Experts of a small language model.
Size: width 256, 32.1M parameters.
Experts: 64 experts in each of 12 layers, 48 tanh GELU neurons an expert, 6 picks a token, a sigmoid router, a shared expert of 128 neurons.
Training: a variant of Muon for the experts, 294M tokens, 4482 steps.
Below are experts of layer 6 (counted from 0) of a mixture-of-experts language model. Rows are named router (the router's row for the expert), up (a neuron's input weights, with its number) and show model dimensions 0-255. Each number is 50 + 12 x the weight over its row's rms, rounded and kept within 0 to 99.
After each expert's rows: "mostly gets" lists some tokens that are sent to it at least half of the time. This comes from a sample of Wikipedia text that the model never trained on.

# expert 13
router:42 66 47 46 55 43 53 40 57 54 39 42 64 41 42 56 70 52 78 53 28 64 37 50 69 45 44 52 53 53 60 58 47 39 72 54 63 41 42 33 53 37 53 45 71 35 58 43 55 51 53 41 57 76 44 43 53 41 51 29 52 43 52 67 61 60 51 44 44 73 49 38 36 45 48 46 51 57 57 49 92 65 49 48 50 34 40 54 35 53 72 47 53 56 34 17 73 65 50 40 44 43 34 54 55 63 54 65 58 57 47 49 21 51 63 50 69 57 46 41 53 56 42 75 74 31 41 62 43 58 65 67 57 73 75 61 33 52 54 62 52 38 36 62 45 56 44 45 45 39 53 63 68 58 56 24 47 50 49 68 43 66 35 40 59 49 35 46 52 49 72 56 42 46 30 29 73 27 41 40 41 32 62 59 37 65 53 43 43 51 60 68 40 38 35 57 62 37 45 57 57 37 51 51 36 59 69 54 59 62 45 50 45 47 63 71 53 55 35 47 63 66 36 43 63 59 37 60 46 49 62 43 48 72 43 55 48 65 44 62 35 19 54 53 48 53 69 56 54 53 42 40 47 66 40 25
up0:36 45 46 60 75 45 56 61 59 72 43 56 42 41 38 69 61 55 73 42 56 34 55 60 57 62 29 39 56 68 50 34 50 21 56 52 49 36 47 33 46 45 55 66 70 39 45 64 48 73 61 43 49 58 39 43 35 44 54 54 52 42 36 58 48 51 38 55 53 73 62 62 55 32 51 72 24 60 42 31 53 48 55 72 28 42 56 43 63 64 40 50 32 52 52 55 46 64 70 66 31 58 36 55 50 45 60 45 42 50 71 24 46 47 58 56 71 51 54 42 51 46 57 45 49 42 58 49 70 56 67 39 51 40 40 76 36 58 80 67 45 53 59 59 45 50 26 52 61 48 50 67 40 54 47 34 45 69 63 53 45 38 33 55 50 63 42 43 40 65 53 58 37 42 46 71 64 58 60 39 47 56 32 50 42 34 44 42 37 57 67 56 43 56 56 28 60 56 45 36 60 39 74 46 22 47 40 55 61 59 44 60 71 21 44 65 36 48 56 36 48 51 68 48 48 37 43 38 42 41 49 60 50 61 63 48 59 47 40 64 45 46 70 69 69 43 75 66 50 63 34 36 32 55 55 28
mostly gets: " later", "After", " began", " After", " following", " announced"

# expert 10
router:56 76 53 43 50 38 48 64 56 45 23 64 65 48 52 43 64 68 50 30 24 45 45 54 55 35 34 54 57 53 52 64 47 46 63 62 28 64 61 42 42 37 72 60 61 24 59 49 63 36 39 53 76 82 60 43 46 40 67 47 74 49 41 57 55 47 52 45 49 55 39 29 41 39 57 60 50 46 65 39 67 60 54 33 38 46 44 63 49 55 46 36 75 27 39 43 80 58 78 39 49 48 47 48 50 60 64 48 54 59 51 71 25 41 48 57 81 58 44 53 25 68 58 57 51 49 65 43 54 46 51 53 52 48 55 47 45 32 40 38 55 60 58 53 31 60 39 38 62 28 47 55 60 27 43 41 46 40 45 66 63 62 45 57 39 59 55 26 54 48 48 43 50 33 30 43 41 44 35 51 42 46 58 79 41 53 46 27 33 62 27 61 40 38 55 76 51 51 62 68 52 39 39 64 50 68 48 49 52 46 51 50 40 41 58 59 56 30 44 65 58 64 48 68 67 48 36 54 45 51 60 35 37 53 39 54 47 68 56 51 29 37 49 54 35 59 65 45 43 61 29 49 50 45 36 52
up0:29 41 50 49 88 47 63 60 66 56 34 61 53 49 38 55 58 53 73 39 54 36 24 67 54 63 56 51 23 58 56 47 70 65 62 57 60 39 52 29 45 59 56 48 57 43 61 48 29 56 62 39 33 57 48 59 55 40 53 50 46 41 43 35 58 48 56 44 44 70 76 22 48 63 59 42 66 44 60 41 60 48 45 37 52 33 34 39 46 49 46 63 51 49 43 59 64 76 27 41 45 48 65 48 54 27 65 52 41 32 38 51 38 44 51 45 52 42 60 53 38 56 49 51 56 37 49 42 46 50 79 60 57 35 61 49 65 55 33 67 59 52 53 50 27 51 48 50 50 68 40 38 43 48 38 56 40 71 43 45 61 44 76 58 47 54 48 47 55 75 59 44 33 39 38 66 61 54 48 24 50 34 50 33 70 57 27 56 42 60 52 24 34 38 60 42 68 57 57 69 59 41 53 56 40 44 69 56 48 70 42 58 63 45 66 44 38 57 56 28 58 59 62 66 48 49 53 58 48 64 67 43 70 38 24 40 37 48 31 53 58 67 52 65 42 33 55 52 54 61 74 59 44 35 60 29
mostly gets: " later", " JPL", "After", " began", " due", "Following"

# expert 33
router:49 39 30 64 45 39 52 53 60 56 31 52 36 50 40 54 54 43 38 21 47 53 55 49 56 78 54 49 57 56 43 58 57 55 60 52 37 48 64 56 60 69 48 52 42 41 58 48 52 63 44 36 43 58 43 45 55 54 43 48 68 48 55 44 47 65 78 34 72 36 69 39 62 36 71 45 33 48 59 60 66 61 30 50 65 34 52 67 71 39 49 36 70 33 49 58 41 42 63 55 37 31 57 63 50 59 34 63 57 58 43 73 74 55 30 70 52 53 50 57 42 53 31 73 67 55 39 58 49 31 47 51 44 26 52 49 43 70 30 55 44 24 74 59 74 38 58 42 51 44 39 54 53 39 37 40 68 62 37 53 58 48 42 58 49 72 43 42 51 50 47 65 39 30 26 61 31 62 45 34 72 70 48 40 59 61 66 26 33 58 40 67 44 58 84 40 64 47 67 56 45 51 46 37 55 59 42 54 46 62 40 63 42 41 49 50 52 59 60 48 45 47 57 47 45 34 44 20 37 47 54 49 49 49 54 49 49 57 72 54 38 31 29 50 42 70 51 61 51 50 66 58 40 29 52 41
up1:32 44 30 53 72 65 51 69 68 61 58 58 48 28 56 68 67 33 52 50 50 16 58 40 50 60 54 55 62 51 48 71 51 52 60 51 48 55 57 69 52 63 68 51 42 52 53 52 49 43 52 47 48 34 64 65 39 53 42 35 46 46 57 44 65 47 57 36 59 39 77 30 47 31 37 39 42 59 41 34 45 64 68 51 58 36 46 58 63 40 45 37 51 45 33 39 37 55 62 37 53 60 53 49 57 65 44 35 40 50 47 41 46 31 51 64 62 49 42 77 58 72 33 69 72 52 56 63 51 55 43 67 57 34 48 28 48 33 45 43 55 58 61 76 64 33 54 52 62 39 46 42 35 47 51 56 49 41 52 64 40 49 59 44 64 55 60 57 54 55 36 55 37 44 33 52 12 41 42 65 64 44 37 70 60 31 60 33 46 29 54 38 62 37 41 25 53 58 54 62 53 50 67 43 42 41 41 56 45 65 40 54 44 55 66 67 44 35 64 40 45 67 29 40 51 35 46 36 65 69 67 52 44 48 37 29 59 45 45 40 41 58 50 71 37 70 41 36 63 44 67 77 33 54 56 38
mostly gets: " John", " William", " Michael", " George", " David", " Robert"

# expert 29
router:48 35 38 50 70 46 49 65 46 64 46 40 57 34 37 75 64 53 46 26 50 58 48 46 70 66 30 49 52 77 54 51 71 52 62 37 53 36 67 31 54 70 37 52 48 54 73 60 39 39 51 58 56 54 44 55 60 43 55 42 34 54 81 42 19 43 40 30 47 46 48 52 39 45 59 56 60 40 62 59 64 72 58 63 55 41 32 41 38 40 65 37 68 39 46 53 69 51 62 25 56 52 53 53 51 59 55 70 63 59 40 63 38 41 59 43 68 49 69 59 57 61 45 66 65 48 32 48 31 39 59 56 41 55 60 49 44 53 52 52 37 26 36 38 35 57 50 55 54 55 41 34 81 27 53 38 61 45 40 59 71 14 48 55 45 56 46 31 54 35 44 44 47 54 38 25 46 46 51 53 44 53 44 78 58 57 32 57 44 62 65 48 37 44 58 26 70 48 35 59 66 46 49 51 45 48 69 48 56 69 41 55 41 47 64 33 66 23 39 40 49 46 40 60 48 48 39 47 46 47 57 62 53 47 29 41 34 57 29 43 40 58 36 42 49 66 70 48 55 61 50 57 66 40 48 38
up0:52 53 48 42 41 51 66 69 44 59 60 40 48 62 27 46 68 60 49 54 50 60 32 30 55 58 69 59 46 60 57 58 61 58 43 39 30 68 47 51 27 35 43 40 46 31 46 35 34 29 39 41 48 62 67 41 54 61 53 38 59 32 36 68 57 70 43 33 53 45 18 23 67 70 64 62 46 36 55 54 33 57 48 51 62 54 46 84 48 24 58 37 55 62 70 56 61 45 55 46 53 37 45 58 47 57 39 53 63 46 72 59 60 50 57 66 43 50 44 34 60 59 60 59 44 30 55 84 48 47 69 36 57 58 44 41 52 46 43 28 41 42 44 58 52 43 74 75 66 41 71 38 60 44 47 59 66 45 67 24 45 50 50 41 60 30 63 52 40 33 53 50 47 57 43 49 36 68 69 58 54 38 39 56 52 61 41 40 64 40 45 73 34 49 57 56 45 30 40 50 38 58 28 44 46 63 59 42 54 54 64 79 29 53 34 41 38 31 51 46 50 54 51 57 43 63 41 53 63 26 52 64 58 64 58 55 52 50 39 60 33 39 60 58 46 48 59 32 51 52 55 38 54 59 54 36
mostly gets: " million", " (0)", " DF", " received", " Synonyms", " Lemmon"

# expert 1
router:61 58 36 73 39 19 60 60 43 56 38 46 77 69 40 37 57 34 49 32 27 43 31 30 61 34 52 69 49 53 35 67 61 62 49 58 53 52 49 40 54 46 55 52 55 42 74 49 50 44 49 43 50 63 48 50 51 49 64 60 76 47 59 33 46 60 42 51 52 39 34 34 52 57 51 51 50 56 61 48 54 55 56 51 67 23 37 51 46 51 59 47 61 44 37 47 75 60 51 42 58 41 41 71 73 57 38 57 64 42 37 77 56 34 50 52 53 57 28 60 47 58 49 57 35 43 67 48 26 28 53 43 64 60 60 67 37 38 41 46 66 38 33 45 23 52 46 52 48 27 45 41 59 40 37 43 50 68 52 38 47 24 39 55 40 59 52 48 47 52 49 53 42 46 45 49 39 81 27 42 76 55 54 53 47 52 55 47 50 69 41 56 60 47 64 36 51 66 44 87 55 58 27 43 54 64 36 47 40 51 50 47 34 52 58 52 82 40 47 57 52 68 47 48 58 39 44 53 45 42 71 66 52 49 38 30 50 47 42 78 57 51 49 36 41 49 45 57 49 73 54 33 76 34 45 59
up1:44 57 43 44 51 20 60 51 57 56 63 37 56 59 49 52 70 27 58 49 33 49 43 45 68 74 37 63 47 54 62 56 54 60 40 79 44 54 70 43 57 39 46 53 44 68 41 51 30 50 54 35 63 30 46 47 51 60 49 69 71 46 43 59 49 39 61 40 58 59 53 56 56 48 50 56 65 46 65 59 43 77 48 57 38 37 35 41 22 46 49 51 40 39 43 64 48 49 42 45 40 56 57 47 60 45 48 63 69 56 25 66 35 33 53 43 41 74 70 49 53 58 40 28 57 60 40 46 41 37 46 62 69 75 46 63 43 36 48 54 65 74 49 61 23 47 58 73 50 49 30 60 62 22 44 51 63 43 44 40 53 72 53 39 69 51 62 46 51 54 65 34 55 52 49 56 54 57 34 48 44 58 51 64 43 59 44 52 26 65 52 50 64 42 72 49 59 60 50 61 65 59 57 58 67 52 55 45 38 61 25 89 59 51 47 56 31 33 47 50 31 56 40 50 57 41 53 51 37 53 40 41 41 45 50 53 40 12 32 36 60 47 57 61 38 40 39 38 53 43 42 50 54 54 17 36
mostly gets: "After", "Following", " due", " After", "During", " However"

# expert 36
router:58 38 50 82 54 37 61 52 65 56 23 44 49 54 50 55 52 53 74 36 33 62 64 57 76 58 30 39 59 56 49 58 62 46 50 54 53 37 48 27 43 66 46 53 45 45 58 39 32 40 51 51 38 46 34 31 47 50 52 38 65 43 60 49 53 36 62 16 56 51 54 39 53 51 65 40 47 30 75 44 66 55 39 67 54 61 58 69 47 29 56 61 57 52 53 38 54 51 42 35 51 43 56 59 47 45 41 65 42 52 45 64 37 37 49 72 45 51 43 65 42 53 32 39 65 49 55 42 40 37 46 68 54 40 41 43 45 56 60 48 61 13 55 67 66 71 48 42 64 29 58 11 72 35 49 53 78 53 53 56 65 44 49 68 76 65 55 32 65 43 39 51 20 44 40 35 53 63 62 41 57 53 49 44 35 48 67 42 43 57 72 47 37 62 58 26 50 38 60 67 44 37 44 48 61 54 58 58 58 47 43 54 47 50 74 35 69 47 60 61 34 59 55 46 48 45 39 41 38 51 41 50 54 57 46 55 56 55 62 51 62 54 49 47 57 50 32 39 61 41 65 52 39 42 47 11
up0:49 54 56 48 29 46 54 70 40 64 48 53 46 48 17 47 46 53 58 48 24 61 67 56 58 51 41 48 57 46 23 55 45 59 29 28 53 63 36 44 56 72 51 49 56 38 54 53 52 59 56 69 56 68 55 57 51 58 55 65 54 42 53 53 68 44 54 54 52 68 50 56 52 64 48 59 52 50 48 42 57 52 50 39 65 60 50 45 40 54 43 50 35 32 64 55 46 52 65 28 44 23 57 55 41 64 48 44 52 45 46 44 40 65 43 34 37 42 49 70 45 66 46 66 74 27 47 63 56 38 79 65 55 52 49 57 54 63 71 49 36 49 61 45 39 67 54 45 50 31 30 68 56 34 47 47 72 64 20 44 52 50 53 79 58 35 61 53 57 41 48 64 33 48 43 43 57 50 48 40 66 28 55 55 50 43 60 47 22 48 54 56 43 72 49 39 81 56 36 64 51 39 45 61 67 77 55 46 48 50 60 42 38 27 58 46 38 65 72 40 39 40 57 36 65 53 54 50 60 49 62 53 63 67 26 63 55 48 45 48 46 62 33 58 57 74 39 62 48 64 48 32 56 45 43 05
mostly gets: " John", " William", " Michael", " George", " David", " Robert"

# expert 37
router:50 58 46 55 50 30 69 50 66 44 52 37 43 63 45 73 67 58 45 33 55 51 42 56 60 69 38 73 43 67 33 49 52 29 54 56 44 36 48 44 44 50 52 47 64 60 71 53 54 49 66 35 54 49 32 50 51 50 52 29 55 45 55 41 54 58 52 38 68 50 41 55 47 56 49 33 41 47 66 57 48 58 43 41 51 31 70 53 56 36 47 48 59 42 36 28 42 62 36 57 51 34 30 56 82 57 49 42 39 39 46 54 24 62 41 70 70 50 32 39 46 89 42 55 59 45 50 45 42 55 49 35 70 48 58 42 40 39 54 55 70 24 57 64 25 67 47 34 60 68 61 45 42 62 47 29 55 40 33 72 70 63 56 69 85 81 57 45 78 54 38 59 40 74 45 44 34 54 41 43 61 37 54 42 51 51 42 43 32 42 73 45 40 52 43 41 61 42 72 67 55 47 48 55 28 55 40 42 61 62 45 63 51 49 63 25 49 34 54 44 32 77 37 48 45 40 50 56 30 62 57 39 57 46 49 51 38 55 53 56 60 59 47 44 34 57 47 51 57 54 47 47 41 46 44 54
up1:27 71 59 50 66 37 38 56 71 54 51 58 58 37 42 74 62 52 42 32 48 32 40 50 68 36 68 49 45 57 43 38 51 58 49 36 56 35 49 45 41 36 65 55 65 56 36 55 56 37 62 48 65 43 39 74 43 41 38 40 74 34 42 60 36 38 53 46 39 63 45 45 49 62 25 42 49 56 63 38 25 56 55 48 56 32 56 33 57 43 34 49 41 51 57 41 39 63 62 74 46 39 60 17 50 45 42 37 51 61 50 78 53 51 48 47 43 49 45 32 74 65 35 53 30 54 48 57 44 56 54 69 29 54 28 48 75 42 57 53 75 75 60 50 47 75 52 47 63 39 45 48 37 36 48 46 45 54 51 43 48 56 41 64 52 41 37 64 42 34 49 46 59 60 36 54 57 58 34 53 75 42 37 45 62 41 45 38 35 57 46 46 53 65 45 65 46 41 67 54 56 52 51 45 40 57 16 53 47 60 69 44 53 69 53 49 49 58 68 45 39 56 52 37 48 52 59 54 45 35 57 61 58 58 45 67 45 57 28 73 57 45 61 59 32 37 65 25 44 66 49 30 45 49 16 69
mostly gets: " areas", " October", " August", " July", " times", " 1971"

# expert 49
router:56 65 66 41 46 39 48 73 46 60 44 34 40 54 58 55 59 51 47 51 31 45 55 54 47 54 41 70 46 60 59 59 73 26 75 55 57 30 70 65 46 61 58 41 50 22 62 47 47 30 51 53 56 59 28 47 66 45 64 31 45 49 58 30 50 57 31 33 44 46 38 30 38 63 48 42 41 36 35 51 48 57 39 58 38 39 45 54 65 63 54 41 57 43 55 53 61 51 44 41 61 51 52 63 62 65 67 65 46 39 38 47 35 67 41 56 66 44 57 55 52 64 55 39 63 54 46 49 42 23 53 57 55 60 58 36 60 85 49 38 54 41 26 53 41 57 61 41 36 53 38 33 82 20 65 40 71 51 39 59 51 34 30 68 74 68 45 30 61 52 54 56 36 59 60 30 47 60 48 49 61 52 29 43 34 28 34 43 61 62 63 66 55 45 60 36 57 56 62 46 43 63 34 56 58 51 34 49 61 39 31 55 52 62 55 40 61 54 51 47 54 45 45 30 53 54 32 55 19 55 62 46 63 62 33 33 62 54 55 53 51 51 60 53 65 71 45 36 48 30 61 48 63 33 51 44
up1:60 70 78 79 32 53 50 59 44 51 63 58 50 55 61 57 31 45 55 70 43 52 38 37 61 39 50 52 41 59 41 37 63 63 35 49 58 32 82 38 48 47 35 51 66 54 50 48 38 32 55 49 51 66 57 64 58 37 61 40 54 58 63 36 47 62 41 54 39 63 49 23 13 31 58 52 52 49 25 47 45 48 68 51 46 72 55 64 47 34 36 52 27 32 35 65 42 68 34 65 34 41 60 43 56 41 48 44 60 34 46 33 44 49 60 72 45 62 78 59 46 64 53 50 49 43 56 50 59 54 57 38 48 43 45 67 50 50 45 36 58 62 57 56 33 43 38 33 53 45 26 56 62 37 60 33 44 55 63 43 61 21 67 60 37 52 48 62 52 54 53 66 54 66 68 38 50 51 43 32 57 52 44 53 40 54 49 40 46 52 48 62 56 46 57 41 55 37 60 57 75 47 42 44 54 65 43 36 63 59 32 41 54 41 44 21 60 40 25 49 47 40 30 60 64 55 37 45 55 49 58 47 43 43 48 67 38 72 50 38 59 29 59 40 59 69 41 40 56 27 70 56 65 37 69 60
mostly gets: " List", " back", " club", " candidate", " attempt", " college"

# expert 51
router:61 70 59 76 51 36 27 67 68 52 39 45 64 58 43 52 56 43 51 43 25 40 44 38 39 48 43 50 57 64 48 58 65 42 69 46 48 37 55 40 51 55 47 55 65 44 73 49 46 38 68 46 57 60 45 46 56 35 72 44 45 44 51 48 36 68 27 44 39 35 26 48 35 53 48 43 55 53 47 53 68 61 57 59 42 50 24 39 59 37 50 50 59 48 30 53 41 43 34 38 56 75 36 57 64 45 61 59 71 57 35 59 39 34 58 77 46 38 64 42 46 53 46 52 65 21 61 44 46 52 51 53 59 77 42 50 39 64 58 39 60 59 40 50 29 59 43 28 47 69 47 35 48 26 32 38 60 46 46 77 69 39 46 58 48 64 72 40 56 61 51 65 38 61 53 40 63 45 18 47 56 55 44 63 60 28 43 45 57 69 56 63 66 50 44 35 73 39 29 54 48 57 54 31 79 65 50 50 55 52 40 53 35 48 56 34 33 29 53 56 39 59 45 65 36 57 35 48 43 47 65 61 34 37 51 38 56 55 51 64 54 53 55 70 52 61 50 52 40 57 65 62 68 26 61 44
up0:45 71 61 39 53 57 47 48 39 49 37 52 46 66 58 44 62 70 39 57 55 59 53 37 42 49 34 42 65 44 51 46 43 46 64 46 41 30 58 40 50 39 59 55 46 33 58 50 43 47 23 46 40 66 61 52 51 64 27 50 54 43 36 60 49 59 56 65 63 60 60 47 37 52 81 50 54 49 46 52 59 55 40 61 47 45 45 35 58 66 45 53 46 51 50 27 59 56 62 49 53 53 49 24 56 54 33 35 61 51 53 43 34 65 50 57 54 63 73 63 43 25 67 51 61 37 36 53 23 64 68 55 35 24 26 42 34 62 46 41 32 58 46 52 77 65 57 59 58 43 52 59 52 46 69 53 48 29 43 50 35 19 41 17 54 53 54 45 45 59 37 68 41 17 72 46 44 51 44 48 83 67 33 64 63 41 54 39 61 49 40 54 56 52 66 43 56 49 46 61 68 58 64 42 69 76 45 47 69 35 29 50 43 28 54 49 51 40 55 36 40 34 48 49 57 52 25 47 57 52 55 50 44 39 57 73 46 62 45 59 44 40 46 39 53 56 71 47 74 40 52 37 57 25 50 45
mostly gets: " important", " largest", " an", " professor", " beetle", " common"

# expert 26
router:56 58 47 50 35 38 41 72 47 49 34 49 48 37 30 49 49 59 32 35 39 58 67 51 55 63 46 61 51 51 52 75 50 40 47 37 51 68 57 28 40 39 67 39 48 45 49 71 52 23 60 26 49 54 57 37 60 41 50 49 74 32 68 32 52 48 66 40 51 37 62 27 52 46 42 43 39 64 52 61 54 64 36 62 33 44 12 44 44 49 71 39 50 43 43 51 59 58 55 72 37 57 59 37 49 64 51 71 38 54 51 70 58 56 41 68 48 46 52 52 51 77 52 66 45 66 47 33 38 37 53 80 48 31 59 37 59 44 41 29 56 50 60 50 33 63 75 53 42 52 44 60 64 46 62 42 65 51 30 74 35 37 49 43 46 67 34 36 41 36 60 45 42 42 57 48 43 35 43 53 69 50 50 54 40 64 21 34 55 67 47 66 59 56 46 33 48 42 48 72 49 68 45 40 60 74 56 60 53 45 40 55 32 56 52 44 66 36 38 60 55 55 39 54 46 44 57 31 53 43 50 49 37 55 51 45 37 37 57 49 39 45 42 58 27 73 55 44 68 60 54 47 61 45 20 29
up1:39 27 48 46 72 45 30 60 52 56 50 55 62 70 51 53 45 47 32 76 39 41 62 62 48 57 40 34 40 56 39 73 48 32 53 60 50 46 51 56 41 54 39 48 68 44 65 48 62 46 43 62 42 45 35 36 51 45 57 26 50 37 68 45 55 71 51 38 53 54 52 43 26 46 42 47 52 39 55 50 34 60 35 61 51 46 47 36 45 62 47 45 43 63 43 54 61 38 36 37 50 58 30 52 42 40 65 35 68 57 54 38 41 61 79 43 41 55 41 63 64 49 56 56 57 64 54 49 42 48 43 75 64 52 46 44 41 67 47 60 66 40 53 55 36 41 53 32 62 49 59 66 49 53 64 51 56 46 29 35 34 58 45 56 48 65 63 57 77 64 49 44 45 63 68 67 66 50 53 54 57 42 32 48 60 70 44 66 48 14 51 41 54 71 55 48 58 58 32 61 73 46 32 50 39 53 27 44 56 57 40 45 34 52 62 71 60 60 43 48 49 73 22 48 42 36 64 42 26 47 60 59 69 72 34 55 55 38 60 51 47 39 80 66 63 22 62 63 53 55 39 18 53 64 52 41
mostly gets: " 0;", " 1;", " Starring", " Genus", "There", " 5;"

# expert 44
router:50 74 68 65 55 26 54 47 59 58 48 59 62 53 50 66 58 42 57 48 39 64 37 45 57 59 56 60 27 59 41 37 52 15 58 59 58 31 43 49 49 57 63 32 38 47 78 52 44 56 73 52 50 48 56 53 54 32 70 32 55 68 38 29 60 69 61 34 61 45 31 40 36 44 56 47 42 36 69 48 60 61 45 54 52 35 55 55 51 49 65 37 67 45 38 45 57 52 34 39 69 40 39 70 84 77 58 67 30 62 48 38 31 62 54 71 60 38 35 65 52 55 38 72 53 46 43 54 43 37 57 47 69 61 52 39 54 64 33 38 43 36 41 70 49 41 54 69 46 65 58 32 52 44 50 50 58 43 37 57 62 44 49 77 69 64 46 41 42 44 56 53 31 71 48 44 36 64 38 39 52 55 58 46 44 48 41 45 47 61 53 65 60 46 48 52 51 43 49 73 27 47 53 38 57 48 38 44 33 43 32 66 50 41 52 38 34 30 38 65 48 51 37 49 53 43 42 53 41 33 67 36 25 49 32 36 41 57 42 72 40 48 47 48 50 52 48 51 41 46 22 31 72 50 49 63
up1:67 35 40 62 62 47 44 43 39 61 43 38 63 63 51 59 61 46 66 65 54 62 42 57 55 41 41 60 43 39 53 47 59 52 39 52 70 20 44 33 36 44 44 62 65 53 47 38 52 45 53 57 57 75 45 23 56 40 59 40 50 50 56 61 41 73 48 44 46 54 44 53 52 48 55 52 45 59 53 44 67 66 44 59 18 42 48 20 62 44 47 56 55 51 35 55 52 63 31 35 60 58 56 74 46 81 60 45 32 53 43 50 47 49 59 61 55 44 48 43 43 47 89 31 46 50 54 55 35 47 60 40 65 35 22 42 56 67 30 40 43 31 71 27 56 46 39 60 57 54 56 52 58 42 49 65 55 53 34 31 63 40 43 56 61 58 41 54 63 50 52 35 42 69 78 62 56 47 37 38 71 65 55 50 69 36 41 48 66 35 69 52 39 72 54 39 39 52 43 46 61 63 41 65 31 54 51 50 43 57 60 43 54 51 64 63 41 41 31 31 36 45 52 32 55 48 35 61 36 35 68 51 60 51 47 46 31 63 57 75 62 41 54 50 38 42 49 44 68 41 22 34 64 31 30 47
mostly gets: " areas", " novel", " times", " Its", " parts", " name"

# expert 16
router:57 64 68 65 56 52 38 51 72 52 25 59 67 46 40 54 42 57 58 38 31 31 41 44 59 46 36 55 49 47 41 36 96 62 76 53 43 51 57 35 34 52 50 52 65 29 66 48 50 34 48 31 57 65 51 38 67 40 39 59 62 45 60 37 42 55 36 55 38 28 30 36 44 48 49 42 49 41 66 73 72 49 66 57 63 43 38 68 73 56 65 46 55 45 48 33 66 54 50 30 53 53 36 53 46 39 61 56 64 43 47 58 32 50 55 60 64 48 38 40 61 48 52 47 50 64 53 54 37 53 60 63 57 41 42 56 55 30 41 52 59 31 56 39 39 48 53 24 37 32 62 36 39 43 60 32 46 49 36 50 58 53 49 43 50 55 48 33 45 45 31 57 54 55 64 43 42 47 55 54 69 53 29 58 45 37 43 32 26 43 43 51 46 56 71 41 52 55 57 53 61 49 51 65 50 65 81 72 47 61 56 45 52 42 63 66 53 42 61 65 39 67 18 49 56 29 39 43 22 46 45 55 44 66 64 28 47 56 32 58 49 42 38 35 49 44 56 60 67 79 38 59 59 42 41 42
up1:64 52 59 59 60 68 50 46 55 70 59 39 59 54 34 61 61 66 46 63 57 49 35 67 43 48 47 58 62 82 58 57 58 36 38 48 50 43 70 55 29 19 41 73 59 46 65 46 46 61 42 78 29 71 53 37 51 68 45 47 63 43 45 59 38 45 61 45 55 57 52 51 59 51 36 38 52 53 44 45 60 51 46 79 45 36 45 42 30 47 54 45 46 31 48 39 40 43 49 73 66 54 47 52 31 47 33 55 55 29 45 58 26 42 49 39 35 57 54 41 69 78 36 45 66 60 45 41 46 50 49 36 53 44 51 13 51 58 45 51 40 59 48 33 37 50 53 65 40 41 41 42 64 68 41 57 40 33 53 52 57 41 65 49 50 47 40 51 39 46 73 54 38 70 44 25 62 54 34 52 53 37 42 57 47 46 53 56 51 46 47 35 40 45 77 34 62 33 61 58 64 54 33 44 47 72 35 57 48 47 71 62 49 39 56 65 35 57 60 52 53 49 43 46 36 48 36 84 29 53 67 48 58 48 36 47 58 52 72 58 38 24 30 45 23 49 41 70 42 56 69 60 55 58 41 57
mostly gets: " in", " Genre", " (0)", " wrote", " Spouse", " on"

# expert 22
router:71 32 37 44 31 54 32 49 68 61 43 61 71 50 47 51 47 44 60 69 37 42 68 61 57 38 39 49 52 56 29 42 44 63 79 53 35 34 59 50 64 36 42 49 44 54 65 51 37 33 52 43 50 52 36 51 82 51 55 55 69 36 89 46 56 56 47 40 47 59 40 40 56 27 54 39 18 57 49 30 67 45 46 43 54 52 53 50 50 41 63 33 52 51 50 24 60 43 45 49 49 59 33 54 59 52 54 58 55 43 70 59 50 40 40 74 47 50 45 75 49 57 50 43 37 58 73 50 38 45 54 64 49 63 50 62 42 46 31 65 54 63 39 68 24 78 65 38 45 36 54 36 51 36 62 45 61 49 45 51 56 69 51 59 50 79 45 49 59 55 43 46 42 43 65 45 40 54 37 52 50 26 26 69 29 54 45 38 53 57 28 62 57 26 51 37 66 48 51 64 60 28 47 39 38 51 60 48 53 53 56 55 51 60 57 47 62 41 63 41 36 44 43 61 40 50 21 51 44 56 45 68 37 44 37 26 45 64 32 54 38 33 48 50 65 63 68 50 64 66 41 52 59 46 36 53
up0:59 39 43 46 41 60 45 55 30 38 58 47 68 56 73 38 57 33 57 64 58 49 62 46 55 51 56 60 39 58 65 74 25 35 79 58 51 47 45 26 59 45 50 61 51 53 58 33 44 55 40 40 66 55 68 34 54 47 75 31 42 41 50 49 54 39 78 57 54 47 70 45 42 48 26 34 47 45 58 48 60 51 49 60 61 54 67 39 44 44 42 48 69 52 44 70 61 57 44 53 47 56 47 41 58 53 53 61 39 29 60 30 50 37 65 79 66 33 44 54 64 67 47 45 59 52 66 70 48 38 45 56 49 38 46 33 38 47 56 57 47 54 49 52 43 52 66 57 54 66 27 77 54 40 42 51 45 57 21 59 47 59 47 34 42 43 40 44 44 59 58 67 43 66 46 43 51 39 36 38 71 64 31 47 55 56 63 49 42 55 37 57 46 44 55 43 52 40 34 51 54 46 52 26 51 60 42 52 64 51 50 28 70 81 52 24 30 30 27 52 50 36 51 44 30 43 43 76 22 70 57 36 44 52 56 47 46 47 44 50 55 35 44 38 55 38 70 47 28 65 33 44 58 74 51 41
mostly gets: " are", " be", " in", " became", " were", " become"